python train.py --n_layer=14 --d_model=256 --n_experts=64 --experts_per_token=6 --d_expert=32 --d_shared_expert=64 --activation="swiglu" --moe_layers=[0, 1, 2, 3, 4, 5, 6, 7, 8, 9, 10, 11, 12, 13] --n_empty_slots=32 --router_score="softmax" --normalize_top_k=true --routed_scale=1.0 --balance_loss=0.000793 --balance_bias=true --init_std_router=0.0131 --lr_router=0.000665 --vocab_size=9706 --norm="rmsnorm" --norm_eps=1e-05 --tie_embeddings=false --optimizer="adamw" --lr=0.00145 --beta1=0.95 --beta2=0.99 --batch_tokens=[32768, 65536, 131072] --seq_len=512 --train_tokens=297200000 --steps=4091 --dataset="wikipedia_en"
Below are experts of layer 4 (counted from 0) of a mixture-of-experts language model. Rows are named router (the router's row for the expert), gate (a neuron's input weights, with its number), up (a neuron's input weights, with its number), down (a neuron's output weights, with its number) and show model dimensions 64-127. Each number is 128 + 24 x the weight over its row's rms, rounded and kept within 0 to 255. Numbers have three digits each.
After each expert's rows: "comes before" lists some tokens at least twice as common just after its tokens as in all text; "comes after" lists some tokens at least twice as common just before its tokens as in all text. This comes from a sample of Wikipedia text that the model never trained on. Tokens count by the router's weight.

# expert 14
router:168087142143124124106095146157130157138123138141102127161113095108105162113126165124125102137145104118153147102107107159120171128124166174115148134125124130147114136141134178127110135106112168
gate2:159151127192141122114140124141148119121135146174161133131140136115145112115122113142140148147088097121122112114106084132143126115131129146129127144152112132110136114122147118143156096174089109
up2:138140134147106099090119120159154125091111148183108158115088116126172140141138133101141104109111108116074128154141130161171161127112149124162100101111152091110142150160165105110125118102130110
down2:131162145098133129125170112109148155091137159169135136145106130120109148130166141108112137133115078115147027136102114145153158138127127122140143137081113105112147121148146160109152118126155127
gate3:096176116140155124193177139085116121121166130088093116134103139115129111187110146129101130148093163126109141107135123130078132132170114125129133152126130118141170133122168117116180113141144110
up3:150116145158141140115079105130122142152125137136133067126097136137145136114169155111133089117101096136152133137140139121180111128073094133120166141142103128104134145124127175140084131151114173
down3:134162118123132168122128083110107030151150116096136174149123145145107110138131159130129119105127125120118119134148153099143073140114083108134143158174081130083103109128125148123123134154105154
gate4:098132125148101128148139141107163104120138099119101124110178159102161140128116076141078176096116120123150146112123124121104130112156126152120141140071159142122109122125094118188137136113137155
up4:128184121122169110127153101112119135170138123131145152131136156093125101155110106146099104144101111103084073136157157122130128131127112115145126135107100088101130138124139086128125165159100128
down4:125112099133126109119136089125126104115143115131136109116104098145090115120148142149116125144115116117136135130147103129099097133108111118118121038161122120133119146169135108111131118140156068
gate5:128155081123142124141138159141156138089079095072163151097104086161128107133101128110123132172134097081120163104147103103135122177160120154106152152122114103143117118103114122131148123157116134
up5:116154089069116146163113131170090147114118084130172136178163074119114128117152127090125147155097123131135142067127127155160108090115124124107152159089128101123132164135141133124165152137141138
down5:123117112114135126152096139186097118152116148120127116162150131144120093126128132153102153140098152119157130093115110088156126153131097108130165142092154145114141155112155147148172150127145086
comes before: ", ", "–", ".", " | ", "th", ","
comes after: " | ", " ", "| ", " on ", "1", "; "

# expert 21
router:134139097139102070129123107108119114150172123105119117144140114174133127108149106142156177139165083151102116073102119117096117135132114109154171121133116104111125159147151152097079104119147125
gate0:094179113104119116149138114153112140130148110130113168104130139103140061124140085146091143142107102141164132098129110140109166130121101100114102111136104109105091120111139097125144130121129136
up0:143132127096142153156136149071161105138104106124142137120116147143120144106116118156097117134144127104141103142096131097156073119144116103107121153082151133141168116129088106142139174126111155
down0:133112116114156108123141140039153130139141133142183142195113139132130147136134131146154140143094126133111139154148153115136110153155122129133118107116134126136083138138105117141105176138141165
gate1:131156094112145090155132106100128137146145087125133150154143143130153131109117123148158124155122125137155125118122120121127131152139142102120132144120117111115143117118148116169113091147153138
up1:121135106164160126118125094134131125099168113098143129130110165123110097135119143168152119151135107104116138121139130160091122118137141083145163168168144110107195135117130120149136091147105113
down1:112138111134125128139144122214124147181123171157133139076137118179130138094129146118109169136100131112148126134171135128132142152164135162164112152130160133096088097128104117143124097124104137
gate2:155102137138086165107165155096113119119090165134121147095105109145100153118109143151110153146115178093127123119131149111128119138088116102127110102132150108089180159140115128130105122143126135
up2:131125117148121099144103124117125075139106127136141112119139102153140150175104167109127147098113139129113150136158118149148060122191135128120150101119127175139162110111098115122155125115168109
down2:132102112090148141179120132142128108146136114118157142066112147124089144112128130149118110141129134124164131160157138108173149110106085153131145153143105147104107130121098099126098098123176098
gate3:148106057128129116161122114114100127147150130154182147086094118125090116109109136101126102138130137119140188087178138141126158151135122133132134111117100125102160116163138168119133127128133135
up3:105107088132132115127095066080119106149143080145151161106105099120091113114140115087147121135168142125124133127146147132127145112115165127140162103119121145117139161147130147114109099140128116
down3:154105114100173112089082172126113121137125134150138154130125130170092144150103128117135142142144151088100156114166166121127160135130139182144120135125158120166140076145139146098116104146126146
comes before: ".", ",", " | ", "–", "015", "; "
comes after: " | ", " ", "| ", " (", ", ", "–"

# expert 6
router:118122145159118154132118149110146113144103076117147180149123144125125134098077152129163121177097148171165118136129104141137155081117148129140114142142165156158138084120140154163134134086136141
gate2:172113115117105116124107129110120134133126090119116157097114133144057144119090100136120157135134122114158150107173109119160088115135120094101136122103126117136152108124098148174144138124137134
up2:139150111128157145129089109125165166103102131129117125156102111153145127127144151107126121146111089132123097099126143119128115153110119152075125146080125144124132123142159100132115148103146136
down2:101143089136137111129162118075148100103117114155126091126124100076132128112141110130142131124103103113136114114092114104120132145124144130121174122094150083117139091110139128127118169116107151
gate3:164116141107081085128125125120133138089098122147141155102117100114119080129119114139124097120129112141155135113206152108116079112136130125148114114095132138086131087126160108155128142115111148
up3:075119102094149126121128133120152099119191120120147096120133146165153150131138109093147131136120105132107124149097107124106165136123100138105174136140100121130148153127189146104115134169112130
down3:136144133169108117142147104203173113144126126106134132120129148092110121145140099160097160142146180143177186110133125129147115118127153168100102125171143145107106147113165134140134093099203129
gate4:129166106127153142125110147103122116121139139105128094135143134177080132135141144140152111159118137131127067115154111134126146144200142150132159152140165140102131103126085135152079147075126151
up4:174089146111087139126138117056132124133097135112140115155099109155092141129149145162106111134119111130140135102101124120121107136088116106104083146091136138116148129132103123122134120102138170
down4:139096120180133150149114120165086192132132146093107148115097170086130157157120158152138168135079148141147141179160077140170104126121151161107153144142128145109140152088155152091175157120090140
gate5:095122114146131137123096139141171101155126132094131110149141140106111119118104159103131133127105115121182108126169094081131129124181134158181200127122153152160121119134121125125136131120083100
up5:184188145134116103095148135072120134115103133147098158142131157139115139109130127127128135148098085163143123113133105102147150128131131126111167125115122109125089127146114139122146087144129152
down5:138115100090139131114135133124107116114112139104088090134144151156166174151145125099133179107124136128117129110136154082133097139126109079129154146125099135171118124144180113079104130121144101
comes before: "\n\n", "\n", ")", "–", "-", " |"
comes after: "2", "1", " =", ")", "8", "Personal information"

# expert 42
router:105126141136136169115118097140120149087156123128100189147087120133135128111146125115128113094154161118076123150137132117134147135165107132123164126179104129107104126084116100126133130121125121
gate2:122116119131140127101128173092121097115099130107149151151105119129121091136132127163114089120131128104167130127139080128074111131136129112095144143113104082119143105147124139145136122133134101
up2:139138159140131132141123118126151105117111161101114182139150114155092094108137105141113148145140137116125128134157115142089159130141154093130135143101138121122175120137113161131144124111160111
down2:118129153093118160146146124127117123079158109130145149111181127169101123122102141184105117090131116114128119146137111062109092141146123120097140130162138136107141143151171133105144092101123088
gate3:147138156153165108122173134098140119178121105130124135150088124150156154104112152126109147104134130103159092124133117088108122127132119135134114124139112141095089114144162136136151132132161125
up3:108092129129063095122130106140127111185109098156121127125104125153120159125132077139133158099146153117122126180128135127111122149095134119110120182110160087116149127160123118150094126089088129
down3:131171133117155172134157122098117178101125179119113094098126129157147139145135119091129131142127151157145092162100126100134106131135115101126096181099128096114120159141114119148121134138159123
gate4:161136154150119172163167100115085141143138133140138125107107147121102153148145182113135112158143127145116154135131136129152138146149090117147133137127115140166136130101070146117104131141128105
up4:126154139121142152076128140133119100125109127112093144134139097123143130149121092118122112107141172123110076094112117130070119170126159150135141189138119095116114114165134138099153118151120187
down4:156090145138135117109124155089123122149152144127119149170117103147108138105161123141129123130140135170148104121106064116083113135105154107128108124122141142151138161177128157138129119134168133
gate5:105159128126143153118114110151153144084149206133172106143099145154132139145155084174076080158098132174136107137114114098132141163144119155135150110132147138098120124140146111119138148110140112
up5:099163115122151138171109120168131136091131144152135125132096137142152135100120073151086124145121148144111152119130121090154120160175109170144138093138134129071101169158105075106115139122158132
down5:166127088149117140122088093194124159130130172091140101153125133126151139073120116104106087125112115110147163157120141098169147131155115093127104102175145145153153139127139123121126145098135125
comes before: " | ", " |", ".", "–", " |  |", " | +"
comes after: " | ", "1", "2", "–", ",", "."

# expert 63
router:121104122126140149132125138117109137102123105132135148121121116130122143114091145119155095135132089119173132110138072160136118095154134167117116079090138159110145107119108133150133145138144154
gate10:167133109179105117107119144116105098119095114158160149135141094150098128129163099114092124129115113120151137140131112091127117141163128111151120151125128096161155119108090141168140108122124132
up10:144115093131111140094117128124078100095072124146155148121137118146058127153133098137111126165146087132151129122125101110157117139124129140150113145093140122132161124097121134154128079146100141
down10:083140153148142138154160120066146095120136135100156111131129149121167102121133105136129116147051133153076058125138137149139098106145128110118121135144120146099128140124108121097159106153140122
gate11:140145106144125118111162158110119132121119125146163127137095159100167087128141091143118146132091159125140165165109131108158108145175081149138146116088111135157162080136120134142136121076126159
up11:127130105134112088134158123128072148105113141142149153128087148092103117162106126144141144106115134102156168138151151127137125110133132100148084134104113152128172116109133147155155103085136132
down11:138178114131112142150113094153124156149098096137131102161119158129144154167102129145123130102099139165131138138172164136158134115143087131147147180131136150130083141124146198130148129139140149
gate12:090142122125101158164108150118135165100080126168135136117123138117146087120123128107097145126119175144140113153122106117135127111114126151131141164117138128153115128158137153125091133094157119
up12:137142114141142116155138080120155105152136123105127148176140108122150166134155150119129127135165100098101108126130094108122128135137141166095174180108111143135115092112143113102139120128104127
down12:104140148175118119153073104116115126175101125133152098107118119086113129128129103147122113095139090117117127098138070131129121068127116130142132147100161128107107139124156091104167156138146124
gate13:150130128121157146090143122142135153078140094127123137132103130131138158126130144140149111121148141150108126097171128133118108148119144117120124115137160160171140106115152165143154147139057107
up13:083121133121136138083112140114120138174132150148120136132130107148107135150108158161121115181105089124132119129119101122115149161109183116143145109149138144105117152113097155096123179082137128
down13:093158143093156178120130112148122123117115109149106116152172097096169144108139138132148107119119119120108134139152080143133136142124099115133175094113121050128124146125154118129140155100167094
comes before: "-", "| ", "The", "===", "|", "=="
comes after: "\n\n", ")", " |", ".", "\n", "==="

# expert 22
router:114147102113152131149147157121122079095092145149133117086102111165132135117090131138126180152180145156131120163166139119110147125207161166167151123120129144100109154083144143135117138111106126
gate0:133098183136145157128144061140139127135128139146109131104085113152097097113145124140032073144114126128047097140169114136156138148128103098120141107126128133082107110149091123123113115146116137
up0:122138097098142115133088163105147118131151125129146140106162151113132137115120150105149132087139116132130181109123119102138135140124138131114151164133151117190100103116149105151155181131146164
down0:132141119151163113132138113150112076076151139110177121110162113181147168094119074094137137144181129130135126107151135140120126130135110096144113100124143105118155140142139102120123110116132092
gate1:111136146097125126165120138152152153172130136160151113108158132156102143129134130105098097166149131100098135129142122131131133189105103131116107159121113093115093113122143106097119112134079110
up1:116129137111128144097139155102155126104127121111067141098104142130133106094147124134093150129127124165129124114118137154138139120132151107150127127117122138132131135142109126137138154139190125
down1:101118130098139116117087151163072115080100123149096134119147105081131112147109131114116171120161081114143166097093119150109100109086131147082144125114122123092140169143132102133068135118121164
gate2:132105117132124107130117162147153124100120122122123142065125135186086135118132115141098142156128122125116163151182133111129160142179172126150133173109118159149120142127125103121101105114137149
up2:181164128148188135120104103098100154123136127128101081152149117112182154152120143101140096103123104119132149103060120134134076129082135103099146152146146144132144105132125128083157113103125141
down2:087131137155142168138146101077130154164141057131111120163143155114148105122132114091095102128096115158106166110068119114130091136095106080088123153115158079129113130113115135134132101097143132
gate3:113126114108144101128148169121112139157150121134098110132098112145140144082138118115139124129124098126098113113137098106108133153126106137099112096144142134171180169155071142093158150154140141
up3:156117174159159138159169115164158110101135111097104173117156146118118121145129144133109157122121088121182159131114140134154133138154121135111105139118136120059124114078116114155105105091104107
down3:171085171094118112136157157107143156143137083120096136156166109135060128170160156130104107100147158109134124184125122140100117120158092136144114146158108106087161123146096098152119119135109187
comes before: ",", ".", ", the", " of", ")", " of the"
comes after: "2", "1", " in", " this", " In", "'s"

# expert 23
router:075179131136138149153118110110100114111123099122151131106108091101159115120112089104107087116132158115152148172135112146175117108132131131121106132137139084152130113174102143110130112131172074
gate0:097136168121125133154086181174158125148140147148127079134136120134120143145145106174119138147158142157123132131096123113115136182129145125103110123055145141108114123158110176112123127118103153
up0:169099132153115114083159109090090154098110142149105168119166129149100141115126150116144141128115121119123132126148117148114129094118148132128159141135094102154116125117140084138143161131106145
down0:115098152122096096122167090123126152146149145178124162136124109149136116139144147094121139130161166113162146135136135170111095135160142092150121083160135158145115127089149112136124107111144147
gate1:115134096159124131145116150155174122119151134134132121111162120128132141132089131201111110127129122146157107109153153143121110125071106137107079159105122099090075092154133114115145110173112139
up1:087132141121121135154165123151127110135159157110103126105130117127156118148117138150116153144131127134058101120141145135142118093097116127140116143101118134136116127124140123116147137196124136
down1:117130109120119153143133128115125104137159080129116160102142145149135093140175133191114150118087126146130104142109150145162157128101133092120112147130101129130145117123116121117136111162126094
gate2:105126115111141134160080087145112142123105109111082149149120150105190118150103121150092154107170131117146156139127130173146104125131130151150147152082084124107108120118152055159088162098106110
up2:127124148145178118130102146163124091094119118132127117106123148140145106144122118166108155111119139110117126148169097121144122097119170144175109150093115054141139116165093167175122124134153133
down2:150161149159155135121140139119120115094144119137142106137128099142165135134115180084128120141134134162166133120158124108154101044143108125131148116141120115118151138136125115169170133103157177
gate3:122161150157134072128136147100095137113113103119125155151071154098123126145086082131103134131139137148095166130128122124116146145133102155141108163124098138155100086103116131137136165090142102
up3:079110118084121130144144136193116122147102174126109098109152136152100146124137126154115118137114155135146095168125094155166153136108097139108125157148120093133146142118091130121152135177078147
down3:120186097109101117139112155121101117132127118103148156164127139118102122131129114106173126135165100146145120088095111111125126083130091099104086149098111135135092147113093187102102138129095118
comes before: "2", "1", "0", "6", "5", "7"
comes after: "\n", "0", "-", "4", "6", "7"

# expert 59
router:115146092128136150147126173109106112137115119085133147154117169137135134140090177174141111130124135087116113141156126142149138128133130135160134117141149159137137109096102129141112082128133119
gate12:073093157116147127149147152129113096140120173153130071138117185119101134141085124109150150118157127162098144130135183110094120133095118132096173148138149147145132139111125118133119119100131126
up12:149148106136105091101075097091125130116114135097085165108131109135146118179133146123107089168136130138143100168109094145134147109117142111152112138121153095154138142135108127117125126143132120
down12:137119115124122139099087166247110111133106108184103139147140119125120114096164146124118163125158113129115094128128170065085133140100168167112120128170127116134103112148147133164119104139167121
gate13:124128118121099123105175167120131146109103084114136128103120190137140124112148131117151093179119118126096149137172111157083106119097058102118103112133153119144148134116141095120085118142118146
up13:117144096097113137121096090169142088145106172130138107117121094112094133171124125107125138113093140097192139128123137144141130152159138135096122109100103128084144179157134152133130128132116146
down13:106146123101132143128144108154112111160143102137175074123137155044177164128109127134128153103121156144136113099126153111143130104159104084095126128132103110132097127139116132149116164171123134
gate14:082118154103117062154144127138156084110132126133145108111143127126144136146114110143119146134164172136129134142128169106140125122169129159120140157102131119112110145140085092123119126164123085
up14:189149149138097130084126188101122135145169120119142140102159122143120151107128170085123103115091141157150099142122140126133137117138137131162144127119120133121150109128113153123187158116112125
down14:127108141107163139111152122148175175108137115168142131094140116117121167091127148083138152166105143114125134130173109123110125125137129148136129133119160132111113138128123086141157122085126129
gate15:138127135114128158138169132103127122082123156105100145118120154147131130137124072138113136146107118130125149113175144128137136110126102107131140154118119103131121137115167164164125142107108155
up15:127106077130139138105149106087129106073097145129104173159112160191122145119107117132096139146140100146146136125167138101147095144135144177098090113100133146164106157124154106147117127143165140
down15:142099162119122155152144080094116100147156140131112116183095118150124152114120103168132127126139153133119131135101128138163117078118126088145147109142175177156154152140113154106162135134122142
comes before: "\n", "\n\n", "| ", "|", "The", "-"
comes after: " |", "\n\n", " |  |", ")", "===", "=="

# expert 7
router:107134136136133121145160140147117123148145111119100129160174093160156154130117171145141148116136141127102113131124116098056150117154163121137118133134082114139108146096146114115124143117159134
gate12:132139110143148152110139166147157153145147102122114135132132130162089095135084142144127124133130122137147103159136088131084139116111129160151099127141121124083119106122131114098134132123093156
up12:097152144107170089128108140153153114135119164158116115126146124152119125118161135125119105097156096125138134122105140132079144116137132132114129162154132064099106159108172116143075121095132147
down12:149119141139096140169169133109125091114094123096104094110103124130125151104124139160129133145115157141129123119118154156134135141182155075156109155154147136155162122158113152142073101070067099
gate13:138134078139156171141197132103125141109088128085145140160123166159129165125093153150150142118115150128115145107125145116136097141162087107132110121115115104135173100085138101141100099115171148
up13:129084105116113131159122149151084156113113124183102106155183161161091147127087102121099113113146132089179170108115125151119144108172150145132133120091135101180141131133112173141132132109124149
down13:104119106140184155152108124100118143102107137142131104103126140121117124135149089105068150112121130132128110143112079112139181124106145126119124111162141110150148139106089118163094077080118132
gate14:132104137101130134103146153152131153138132113120112182120099157117105135139177107162130126066122172152141109101109126125126123177126106094143138136111130123157083107122129144113107102164101123
up14:153122112139147100143119110094154092100144133150141088119122121148128124100117135132132133120161102121157154138123125140171154050170108132095114118163119158117154130139112156176106149077173135
down14:122136141100128150134124172069143093121107106181165143144129123098160109155111128132158120125103077107114147134131146149167103102116096106109121167147124108135119150178148104118128144155123119
gate15:176133120129160109173130119167137136116105118105105130105134163142129142137137142139134121116088135077100141136144161081098128138151123092145119181092110115138132125180122144125138140097123169
up15:124183084092178128153160106115134120104125110118135092122115142112150110164135094191135128158095113076116134157083122129137122127122092125114131120125163135116134121118116123133142116140098100
down15:142126087136151122152151101139137072092122139142131137135165143131175134108148125111159129106111068136162149121096125099139140106129132055151130121098156099123115126140103115107121100160122107
comes before: " | ", "–", " |", ".", ",", "; "
comes after: " | ", "–", " ", ":", ",", "; "

# expert 0
router:117165124124123129150112125144114134151133078186162132095147162138119070123132062115085113123087160144119135172113088116171159117145114119157132133143128151115150117065148101126141132133148148
gate10:163128120070111143124179114096139160099146125110080118138129105145137127178124108105112144073131117134141126081159139088143092095179183121086108146124093176158110114102111119186110124112142142
up10:111126113145131130140119109102110126113146112130162119122126110138166131064167128114169095131158170123118133115065107124137124150103103174094138106128149147119113144158113101092136124132149136
down10:158127146124151115119161120124125087134133147133131134119078130127133165101106136136121074156091127135122131139095165144122137137146088154172087097151110154133129165160176116087112113129116132
gate11:117154097082152154127144055119115124124147142169093110098149121153135131166141115126117102132111161146155122142125127104106177152125105112097143134156141136133091162145131113135130137143146115
up11:153102156114171088118146124130106104097161102098128109144117131133123144140095172167117126137133125133084112104134093113121119124125164162127111104132092153114088132124098094112142144117101119
down11:134114172143113132076183116042131152122108142148129122123135181085098133106107149128099131074125127141104148102132149129146117136128117130165095122073133148125130113141136099116126150128130094
gate12:171159094106084119147119167170123098130132129122112168132103176090142106130098141149132150129127147088116148149161162123144126126133109163124162146118129162123103154138073095124118116112088136
up12:148153178142131139131119112126116114176149132093079128099149127140102136122120161138166171124111060101162126108104102173128090123157104145134105099107120107167168132127131129157101103104163100
down12:140114071102118154150169136105125160129145123127159130079122105130110120114153123123125149161110148122134101112137094147142131134135096105190036141116113161124120186133123149120123156109085114
gate13:114132144130137140088127111109117108145123159149171130130080103104114129123101148139162103144148095117129139146163136129090115162117113136125125124081118111125097113120120130124195157130122098
up13:125137153092139151114162138144138112143134108140166125120086138140168093104132128104127130117137051103095138144147125141124142149182102101170133077141127134100105110077112130122176149121121124
down13:170128158127155109090169132151132118164088151131121144119083168177135146136084099115124140160107093101123101106095103125115145134124131108108133137134154131121073138118118136159142124151138150
comes before: "\n", " |", " | ", ") | ", "\n\n", " |  |"
comes after: " |", ".", " | ", ";", " x", "4"

# expert 37
router:098169117098151110134110127099107172123110107114110165124181125152152102149131134115108141127133124155162131152095119102107126100148155105155113143136118077146169071087119122147125171085111122
gate0:102151101122124094168105136122116142151128072108123107160104139088112086120111075155155132090124128133109126144132162120141128113152119156123138175154115086127129086105079089128178133118112142
up0:127141094098151123126128123138125091155113104164117130114138117110134148139094084127129114131176094157133103125136151112153147127114130160127109141136114134112184144071083091127110124123167111
down0:118130102113121122152136174134129110153150134156169136108096136109123149117128135144117129083150111140140147123134132133152095134178144157160120126145095123075151084099121089150152125137157135
gate1:105145089105127141128149104160148123150107105116150153131121132110114124116122117085103125111121130146119095100127134145122108146117107112152163112145157086169128104109144127083143149153139116
up1:104152156130136146115121160130124079176129124130137107154156090065140121102156117076147136139123132158063166166112151122125100113167140145136099077113125135138110121134119196115166105143167160
down1:121123147083135119153131127082141113071142122208157117110142150098124161153123115109165117132150152142149128122129135124122143125126118128133134113113117122086095146131140128142147108131145104
gate2:116128170137145161120138116139112132136128112133140204143152090125125145128180092142160145152115166169124123104144127104131146134174092136155161128166128121122131123099121107146093106144118122
up2:137130089137159109112124136142103156119098096155140073109118117140125109113097130154123092154151141104123145115139137138113147136110128163112134164164111071073111124131129127150179153133109129
down2:142138116187139116121155076098149206139132136166127127135148093143135126119064110098114105123141145159098163122136133123127124144091087160135137097125128133162115138145137158130114134116171139
gate3:129150102169123087181117122118142161184118125116117173134100135184124131146114152096100151095109113115128096148166060120100090120117125126209114149099133092071127137114089164130136138112086139
up3:100099132110141119108120133092110093148177150142158143105105165108147141141126154102143125184122160129110114154118128099136109137137102168141108130108081138113144138148121125145129145145134128
down3:121162159081083142107111100104155063136138122131093124117114096092115135136148137132134150130152149134111113117120155088128138111136118115109085105127104128151124108145143100142144148100165133
comes before: "| ", "|", "|  |", "| Total", "|---|---|---|---|---|", "|---|---|---|---|"
comes after: " |", "\n", " |  |", ") |", " |  |  |", "% |"

# expert 57
router:133170122100113086130105131107076138116151097148068130165104106175124181096143128109136158133101138123119142159124118105136164172124125152137121138110142108174094171120107087105078119161157104
gate10:112117132156130133086135127103123146160156104146119100144118118186152131157117146142106122116130179171130116112139118145097128120128115130137116102146119122114149126131104140144115128173154170
up10:162122120120099160160138075150132112147166098148139127126190114108159147144118144107131152133108087124083172134173181120160115133141131134111158116125152075143165121129076071127163146115119095
down10:130136142140130139079091101173147110130148170138131150112102191124124162130106114135128121130143145139125098112109121099128114154137147087132127130145081159106128098120110136101162176126146147
gate11:129139120146133127144112131101126188124116143068125117111056180115112133136150152134107134161127139121156101099187104103151152156147135134131098105102143132107142143059128122106093112075037111
up11:118103130103144160085138122116114128143115163122110112093116139137141129210123122154154185144164116120100141116059132155127128120115094117118127133095118121129151129114115141129135127128163131
down11:155156060139139097132171114138130130082103155100172144131127148090096107169125118113133132116135109130132128114154118079072080127109153137113083166125130154123149105090151130112123130142097105
gate12:123155150112147086160146145069135180121153122144101139122093167130116092066135106130142100131144129107151108136148110104094150099134111119152069167100139145136140152118123138148107102152110147
up12:131124138139145150179144133135129137141165143096141128158158114123119100121097153133170152131137096128136143115159150095119130134129131166099136131155132056145121141098137086125108173116112103
down12:115109125150165140134115106114108120126186159162096114142092138163134129098153129150168138170089132133136094139126134121122122151122116124120142149173121188112092091140111097162123109175134114
gate13:163138132100155126074105085146112099157156103150118152143104073142090134117100084191129149110108149113130113113148151145106133141123094119087122161111116155165153129143130136129123133112134176
up13:157119130108074178142115156115119141107102122128089127145135131121092116146097155099176159138145115123117072137141183126135123124108131099121114152130121151127157130125130085099113141128125127
down13:105120151147125131150143075100144163076098112142173145121114138138128137127142104124155142147141148105135146135200059155114151165100134108120119133088160105155108116105155121122129124120132142
comes before: ".", "0", "5", "3", "4", "6"
comes after: ".", " | ", "0", " (", "1", "3"

# expert 11
router:079145103145141130130120136120134152125091104138107153145147144106111092129125157142158106122098133113126129150159127112099135115124132143166110122128121100150130087127099128151165094148098112
gate0:106158117134123147163106131122154096117132113183134096121148107140130082139158129120077135121131141142136122178121124105134118156110128124090130140081165107074120116109122127111115092121159186
up0:153164158123141129144149156141121074143121112139110154120122101147168159122097066112139123118133132149119130116095154135096117065128132148105116113145092174158158112125061155156136118105175154
down0:158114156149102129138126158158142117125150155118097126095096181151130146119119087157157164114146106114126105120147130149143142134090128098143126124164089112163133095150102112128116116137157122
gate1:139126147141068104168131137111143102131171122140147099105186117114125150109109127116158162130124114119135155117107135142125128131143134084166133089118107151150101114178105100106138082150100102
up1:107145160094114137135127144060135164178129114086157118123138093151120121132166130122159133137157159166151106128144119153137132133153132158106176115134190164136104112107157114152105086166142160
down1:132112173071086120113089142116135166143128143108070169127155113099161121124139104120136124140165123129103078141105135123123136143133116125149128123084127137140107144142169144113127138111128107
gate2:134141107109114103152161137159123168102168164113105097131130100162125157075121149147127171105123114130156132121121121097107108158118120137112176164121120125116086125133124131129156142112087113
up2:142149092133172135162169150117152138125151140138133120061110142131101123067150106145135117100101136125120115158100106114117124144118113114149149138110097116131076104168146138163133153144139121
down2:167149095072133083103142157121109148168196120145106133189116104085148147112121129165111109117086141127151132164092131104128124104152147165091173119183140128112170141132121157126189157114172145
gate3:112171145152192103133156112116136108165120088146115121117107159112116114075126128131142170149110130124086127122160134119108151125152095160156122162135120134166076124163122140168091132159082148
up3:108140186176154125161150119094149136113095115108092109109119172128130090115139141172138136138165120129097112105124127156064153128119049128130144150155109121139113097152100134152109123190138119
down3:095140128096141140138092194175125131122118115146131123170110112121145161097129109114138130096116114118122145119150117101127139096131169159173157102135112147157124130102168112126116152126127170
comes before: "\n", ":", ": ", "=", "-", ": C"
comes after: "\n", "-", "\n\n", ")", "- C", "|"

# expert 29
router:114147121100135132163110113123121144121152127115117170120132093124056114144110080098149121114120081169115145105101123151178134099125097106114135146156141196123088146093081131146139127148142131
gate0:146151125144134175134185127110136140115123099143097139147138170123118133139131125114151121127135136110102129115132101080110139158120130073162144129116153151108085118131138149144145126149076168
up0:131143130133109165149130135144112106125126100142096139117130121119119112128095124117188133103127121125155098112096121122125099126114128097162162176121141159087080110117122126119159117165095118
down0:162135140102125143140117126098090122141121159130110125139116125111075098142127114131120155130118122115139169122146090160149092137138128129146130133118088139146157080070121145178113135118083119
gate1:214125146092115116142150151122123133104162093150099128132150106154134107151103126137120133130106101118118095114113152134115106121185094134096115141117145133133173144153079160133093123126131137
up1:129111115130170126084122137127115171142158113128117092125069103170137104105129191138147113108123158155110109121145130136137122128107162110163130126114127125112118136122147115145073133127135128
down1:127139149096148088132111130141127157117091112102172098132078107076144131123172140117094129145134098113113110088148116150073086153158121116115115121103140105149167144152081144118152120157126142
gate2:166107110125134068141153133152096101135119108145107161155097134138088101124144155123124118113121119138142117143152104107141119151179111130179141192133120096157169128103106104140113118159144144
up2:125140133122117161165145147128137104158129154092138139081159139159169138138171121131118115118166151122183115113086115143123137144111159097133100089107124119134099145141130126086112138105138138
down2:109074112146160095131093123125107110099087126179155113120131109142116145104111163128104124131104162136089122088121082131147138134145148127107123161152144134109087087138157135139160169116078123
gate3:123140126144086070147142099131131112148116116162123140116108149079149137126154131128129162130153143130131138148100123125107159123178076139142139130187130154135123131107121123120137110076104122
up3:127127129123143105194119156111125120153107106100111171148103141119114113130122137090095124129143097139157151132088159142155111153143133129107144165110171157175164126129128113110117114107150139
down3:164141152135142142101184134050076123152128106143172124119125108128152131122148162159172139134114150108121108137097179125125170101157131129132145147144132118132130128128127138096122131138141132
comes before: "1", "2", "015", "010", "014", "009"
comes after: ", ", " in ", " (", "–", "- ", " | "